{
  "n_layer": 9,
  "n_experts": 4,
  "experts_per_token": 1,
  "balance_loss": 0.00414,
  "router_logit_norm": 1.5,
  "init_std_router": 0.0111,
  "lr_router": 0.000467,
  "train_tokens": 367600000
}
Below are experts of layer 3 (counted from 0) of a mixture-of-experts language model. Rows are named router (the router's row for the expert), up (a neuron's input weights, with its number) and show model dimensions 64-127. Each number is 500 + 50 x the weight over its row's rms, rounded and kept within 0 to 999. Numbers have three digits each.
Before each expert's rows: "mostly gets" lists some tokens that are sent to it at least half of the time. This comes from a sample of Wikipedia text that the model never trained on.

# expert 1
mostly gets: " two", " United", " K", " W", " A", " |"
router:483399491530551540448527443467504546420558476531643460486524475560500452540421463567589459513546553397495506465487534516430485518522444465501540450507519543507508519551476485447572428453441564
up5:482455539535489359576485480524475572587581523462503505473511517560565508459515484495591590463504561512441417500488492367486469517481514596586540493524597495521506372482472465500506512560422383
up6:540546458499560455529509500480454463506487477493480502433368546493467492543579525453494528453612564508462525460461427510526432511583490555437453544458486459526543525554498415587428534531533564
up7:535423518558494510565536445526583433517454542493508497347458456465521468491584552543482465481534504516376459495474521573447448562568487480479537478532548515529476466467580493479495519511522464
up8:520497462427517548490498543435435499509440616475489493495489593478460472369453538452517526457478473527491527370486518452450552470540432444505481511536420510559505513610421494497540466474457520
up9:441587514615474509473491509436586515559551532423497549464517491510477471464430500498548535523479459594377545481482481454608510582446421591498473427537572490452558530520474590445519518427484501
up10:480452445453445437583537459486595485392474476511514514516448499529494431443472528501463509429539419434514480570442560479538428499641540449496450478535490522484438568489444493573455465442504444
up11:463436607559513516514485498619512451496497498495483477526501465545524508523526566507525516464528447482548474539556540512489439389601606527561455545492484502474518436533436542468400433558518388
up12:437512493520561489436507519559429500515475592446528535567470397466519535436438443574457450592461526533390533458464490548565508435448524472509504454583506445539430512464533519483453509484473460
up13:423454455505446402473501464464501461503573562520605507463480529479652405576485476564547449491568563478504517587531435502515516447454446439479529508529557449556446480497425514548553577472480516
up14:502593571546434475578454534492518472479490491439451539415471474429520513491467548514540549593515515581545470509515526525489559555450546507555455474609579445442520466468526460368451603602583525
up15:469427542499488535499538491530485535516491636449466498523541489414496578528548520492538518422536432545530503441536475468485499502572517403530510550540450464512565566533501564477552473502486530
up16:493498507469442522524451443483602561483469577441506603521446378490448521452510583548498587458482444463581484441483474472439504467512518533424525498488470465495504517412483415551495438414463475
up17:490462572561479524545510551498521486537527518541438531472522481468478537548581547466587504551588540541550352506456437457418564520522474497456471439457456515487510527509525518537492413460322512
up18:469549566509479501511467400563538408427496457536475553452473493597508452517444514575546530542457540456465458396427471456566400472489505473492464431420517617512474546532514494473468503511529584
up19:454457420583547459511418476465404501681550459541584500515493498452476471490453571473487515463506552452510529487489516456528484479544453494550467523416588562497496431472452505564528496463547469
up20:472484587478421417568513545420473648567482546429494497464486413458646573529502488495571552467488446495531467536577417417483521561474560476488534593518447548443465516511473443522548477491533427
up21:539581449572492519542556500491491440515579485488512589488426574416425567507514447504527500447460595529473551523445456446489507538414452526560467427494572413577525490513481458541453481554501559
up22:406404506459461452466492571609527539537551507498472447564499425458489492460570601538434475509472472508512538444539440498570515480509493449525475508463441582510481493463456507466497500492465536
up23:460544557508499485487505542516471445503498424532367463549434576518526476517494485540425456610584392474489478554354531486492440478509500430421584502440466462525433500514463437493567443520474601
up24:398527426486511447471431572603398451532469529438559439620499540506559446575428610410615475522527458498437420448438439556430463478488411621541476471486516474538457511543512545508571499536505512
up25:440425459504582482438468477498544517507490588466436503505510509460413498457529515610519513586513481542450455437424551508545458446544418447555479559471498538472475562477559517421554485422478460
up26:438543458464524511552447525440566498571510461470565560556556619517556515552491479471526544471468504479561489442550410430471447576507426523442472457467488601461519383514498503468491513426467501
up27:544466440403514479516573534520433427481580417533506552485441580503498458527533468442532572531520541442459504562499497470459431519438465514479481456531475395523551476455442544469427497567473527
up28:543559581624493399485447493533406482469514476509539560491522506545461526436500543545498473518436480477435511459554433465467569558498532495520594483483582423496496534506519426585569569512443440
up29:592504506440555529472563523457384437556485417505454449447623557463492499479478454560547503524688465571553473551474542468487467478504543527564531470468530477424452490530493494559569478476426487
up30:595484416479477547519480546413397502451551496484616570569434566518384459401521571463453598532494556525496526585532485557479491421532499470461524475531634542503461503467408438498483472415581551
up31:504496519486519455516485521519485508472457410512560577374600469442477530473507599584417497477512438484530547423505524492570564476463538554555483461498396481505499516450438483422520439449472442
up32:467448569443620520468442478516475516484561506475521518444437483522545505498581514427480495476503559503416522502504489504474535512504515424498468537551543546484382542542428415529517490645562539
up33:556518550493598443521482527479499505555538514463485452372445472460489451504548446562493505604530570523490543528543502543451393508483491464481431557425574457501444448506533525534520456561494556
up34:454470535573509517538516568474530535530509561526429474478514534415427570527547564472580447554538493512404462532501395449531475533508548514478467508555467494472563509554569466483459479505431442
up35:485516551399417623527491462474529444537426528440526499473509543470424537460525503573570468477502558468523571567513415437431590555451489427537453572563472463495442501479467542479560472442536459

# expert 3
mostly gets: " out", " =\n\n", "The", " This", " life", " home"
router:558534485509482522435556546550551573487386533394514480572479540509460488451544470548428477471490530475450471460508440478532447487494532532608491490470443450538517511447460505523550498554460513
up5:367513538551576460504466482478483449535499518510567477546433466434401544455426499556600500563537549562544481488445425473462589526473457474542544512508463394429541529523503510527533528438522498
up6:530413528419469459532491534417569540535497507533461548556575464450498551539440521520520549522546568502497453551578408478517573505438461651543593516500480519448457531531444582511519462544585551
up7:498459550471486500547497414475550449423417445390479502535542536499590569529502477582477444580501499612546476471457500481468578536472446564418464536487509490457486527471450466508501581517526436
up8:548547505520450543474519411478409533580510444376413493499540501546536587437497565495476433481454603463472482451535482460501391455491509419485487485537501509478513468543511491487528537432482526
up9:551506561517455568590426454573506543413461489557541504460456478545486513501572589489516448514464546514518508432525479487503499434472522542458426512518568470491480487515512578505403572552509506
up10:446532547447501485507549540564494564525413574487544586490498491490519511538556553522600371420508543446513513482524574526529490575538515406501535539556454432483559568545445507461630504443467408
up11:569493457591658427474514522445471367473492483526501441490476509519526476536604482518563561543445494483509457528479587442354497563445448556436433550506479494533455489501517490529498448458516516
up12:472458536467543449531416439529532488477503471501482526518521478497452516514502622541414531500498504550474487450581453585493491439486475479605505516512459552491525497431598489554550415515511488
up13:522423584427446428515513437564591528439514542441452456391518506474578535556464473460527491526495492393494556496508549530562535491493588515487552462466509475527523445533513473473526480525476492
up14:442456545506489408478528599471459490404602504475429493543556552443423519485561589548420496492492531531541455536546524514456472539447519531418511554420492507457556542461559458500494453493464486
up15:534467440470617467549530527521516552450543448580507524456494534439498495552576484506498536525539425504496527443487470455538505517496473436488458511571474487442470548517578523620525460516483522
up16:551416525522475494525606564512587621503481525599557507439463492592436459482475508542416495508444498452503593437472507454546481558540415503476531462533489573455536479489523438569532544554491478
up17:442474510490462474528484553505446505428389446419436485480464550456450521530487443512440571548504516537538499431448462514519418534445485493499522562509607565581440471503447602471502490544575485
up18:467395503533486536525493486451506512566401445459457489418395548567588573498536432526539497528454587492510591539531553492534503531529512512470441509535477548474473550423449563425503580461497467
up19:500535561438489427518550427496436464473446419582404376390432478445548490485604558494556459542483512486596469499484532483516424480440514489516488501421493585437447460489467482461506464535387614
up20:483619487471548537498484428521468554436487553439448516500562587559494482499440497564558458532519509488519490479438555576470489552498400497524495408462440481677485512554456472548469513507457495
up21:489510504446418570537452464568585502573464579460495506538495542529587491522523569437489527486493514492616554593511552547369527448484550593483482585516478428463472565518447522578488556512444506
up22:519445430447497489460474480486518520508486538487411547487501535564496535537463531517529542589601490613541456444447495545525514530524483495535473533440566516548461509506391529482545501556448467
up23:523511525445488419454532515413544453500398507554521452470465456502529536542443585473502567533677486440476539465383457545536449615505565471493477538463498485401538488496566434540479449542430457
up24:476464491473526428544530484443483450493528495531447492566546449479478562532555430492492454413507488410585590583508515575440523537514446679428518507532504577493563567585557547554451483499534476
up25:581535439485619512483533615479542505481531563493450530465473569435461458556396503463510547511452464472465486506523511574455471497582443443480458430440585487541497457579517509437496532469504495
up26:577449533603553514577573497457425531496471539501560480540535507514466434489325546520512510605475495543516367540559529495514497406520491476545576517471465403337589542453522529549481557473479436
up27:485426404490595508492481511507540436464439383518534473477504527467507588530593511503504478570566481597558461456572615486479491461469537488536558507511515370530580505537534464519504440589510441
up28:424542437531487499417514556587435545460428495509483544615502498567524465377407505471483561457509488553520353553546513458539506490536417470540493441513516490561532525468521565494531513451504428
up29:584509527519527462488588460409507578505497485433521509478497449583498473586476495493431448565515524587382470539465520590369520545463417456526482518532500586625459506590479473439467411497470491
up30:516528456490555518448448512538500419485486549491564479530543473599518451445488495482504474499524510516478434463382498528521544551401500518408509545496491448418642512495542524520565436501573499
up31:462512557469524421492497468431547492487476573603579458498519488536480580498604502476536461552532516484521566487513504433519493482511514492400451487549434540540524525496529413484479575546536463
up32:470521514577447426544490447422521434475517394545528494459592449452518474486605533532562543520610479526480541495453551481523552584507489431538478481474531424495499499491434594558508527461392519
up33:535540525430528470533559540468575501504569402522470412465424470469548537537552495536613504530445441455454511469485513584459454516539442555538558454532507553493413436551521576499469543439462458
up34:530557483424534447562397491576579418425415445534561586481499489613525512514588491490477458428503586423610494511531575470583517485473465499420562487564456517486429444511498483561492499432429385
up35:495427465563492511562555413496567534505555550527586522427572489457496470428377591497482543497431474506404478516434541506444507490456510563549423501615468469415543561463438532454492506461553478

# expert 2
mostly gets: ",", " was", " and", " is", " to", " in"
router:465557477448461523608498421497464458572556548505449605525543486542516492398499460434509524489460365443520478554539508482501547480559515552400514471510515558533499506516522443495439498565579446
up5:478511494467559532478517566584543469519513507551560552514500473513522561510457485507445545449615510547437429476496501581492463513521522476531540495461505559554421511462532481524514500538588568
up6:450567486510493488561541486478406548569451512596503475572478588464519499485451492488500550469495518487403549551566498537553681487529538441507444438477559480556437481516467468500490506528530348
up7:459557534509459471503425428504550492514577480473492433559454516351488423518502511466411514497457591555444505478521459568448513494470470508487454492461474425430451530510508476558437570419518485
up8:425581481489461547477537466464625519492535476478514524555539456435438416535440568472511557496531532500565483537500524471524505471509475574463454530497491536386524481513395478549444506562551408
up9:459534479494489489566506467476519527561591652533546451458411416524529521432401556530567555565433536539466460389453545538478537530508503411575503581522603484516533513552493563541498559510572548
up10:480534510495477471453426508535565493449409514535463525544526462494487441447552568494438484471537457482513440408525561491492472444448530451552508468506503539520568481533466452583517543568506451
up11:458495600453502564537493542488484498414432508431482438553498512436418540512588493473633516451501570484524469570543560490467366638527473402520532585531509499492561553525507490494529475520542581
up12:525422532597471501455511450495571468477517577517529443525409466530495452535474510475436418516455458480489480583525490512480409565569554559441475517399501503475460521541541426507458455482527550
up13:434422483509514518490465539500496554483472479449536564547542447342506483567491526519491518450489608547500480477476473431501545477475493546537454497483596452547404455416431562486555510621405463
up14:591577470488472486475447478587528464502489493467516582539492462489443557445606561501575428525664518520457530530535494479522457459465466501452518533519454488473469497507494482539579484447482612
up15:500493502475549460479514476535466517489592400515497514593463420481488495554546464490468456460534541542551456613469474476596446522445470463468520480528424525487456546481482444456526510470552491
up16:466471403548545499469538507548547502417413453496491488569553458514493485471506643412502525504479479410576467502519486459385513500553581570562475470540512496492533477495416568494465551468559483
up17:573501490530512506501487582497502582602594495442526554559539509523490522518460506542529527474485478551543422544413482436455458500484485468480497487467566455465475525512428525524437503523518433
up18:484502500556522616497536520536447467580485443522475444534538482514546640526540488480430529519509498559491542443417460552515452454537555470492468399465572477419437487572501544413598532516556565
up19:494507463470516450366489519537574459554409458514436450482414419525607485394529454452571501512483435558430452529494515501586488485487527543513481498457547502529531480603580520502571424602586541
up20:529492503561434498551475432493489562464530438525579563581614492512363479532522612490528471551515496530496480459399461467465547536651462502423461499428466540489490455472479504551385409512503530
up21:434512503566506530472388459551517468490413474520595492588371416455544501440503592430478486486463556445478471473515514562497449509512561492553519447557519512504474492492440463539408456476481420
up22:497473533552451553464523523580449516494460551587532620426465538515527532470447431474508438593454482521515458513539425369531593520561519569557607462498520457432554523473540583588495476436409490
up23:551519546463500607462516492462491527472523470483569546562465460434510499526332519442450477460479535489451366586553520427515372572478514511537553423487461521561512489486502468518481504477435501
up24:500565447563496447432447484417537463545492503464567542479413557479489526489570540505549531579542529522471528539474521470391523465423461445479534520504554495465426554543530552395428452583464532
up25:414498611504471428536470548520523493498430519543510526507469500530472540460478533593490508400594474516392570521528512475488457426452448460566572488512501491489424493522546486533523485487493506
up26:539456576479555457527494452519444493531512484416509424491512418467479601445489629524368450501461384420542466517423502495461527432510458482482454589440569450436514463521580544509429502419461506
up27:494585469501555516535523576499431520547445501530449508501550476544537492535502587485525496514486478490335516495504476445567558484468550414434491509557489524493505554459502558506437501525496484
up28:429510469520522518517439558502520547490398483592414497535576472566568494485447533424554508465565474493530514573454456513492511509422445514546512522441466604526534509452440457569540569497535576
up29:537570558619482509591505501522454466518463533501491465474469511579468507458580542361527480542436538507465489481514481574464574490535527461479434483375445493489469505542524472438527594497507490
up30:398506548489524419535448466531509524527530561594484472434546477497568468497336562497477457520477514459500551462450505546482519483512451474428584493487497475475388532439484390574516471479516493
up31:510541520572436473543501547481517576472493460534515526502424524562441454499567458603482533383511543555534475467519510502514484507488435522570436423482589560507503505649443523518522538490552556
up32:580519553497512425475543486594524477389513524591471543560558403489442569547501588481465531432441466444486472490447520437453502495468496508531416603452542561493448434606529527523538474493474485
up33:473541500541446513511455448511474553474384445541534475469449460536502512450401442513513496504521467528505485504535522497518432516607472478559595569449531515563550517542409483502507533541532534
up34:445379462561446528477553489408531586606532504549517452489561485509510596546498467493572553519533551487614542525541543427562531489543489450446494397403388574524574499557603424440590532514454372
up35:531543520458521474481452438605503499616524485475554530459500494465493553500509449627545442559509447440490474541450464458555481541489492466508603552516414435502463468487482498498622577494527529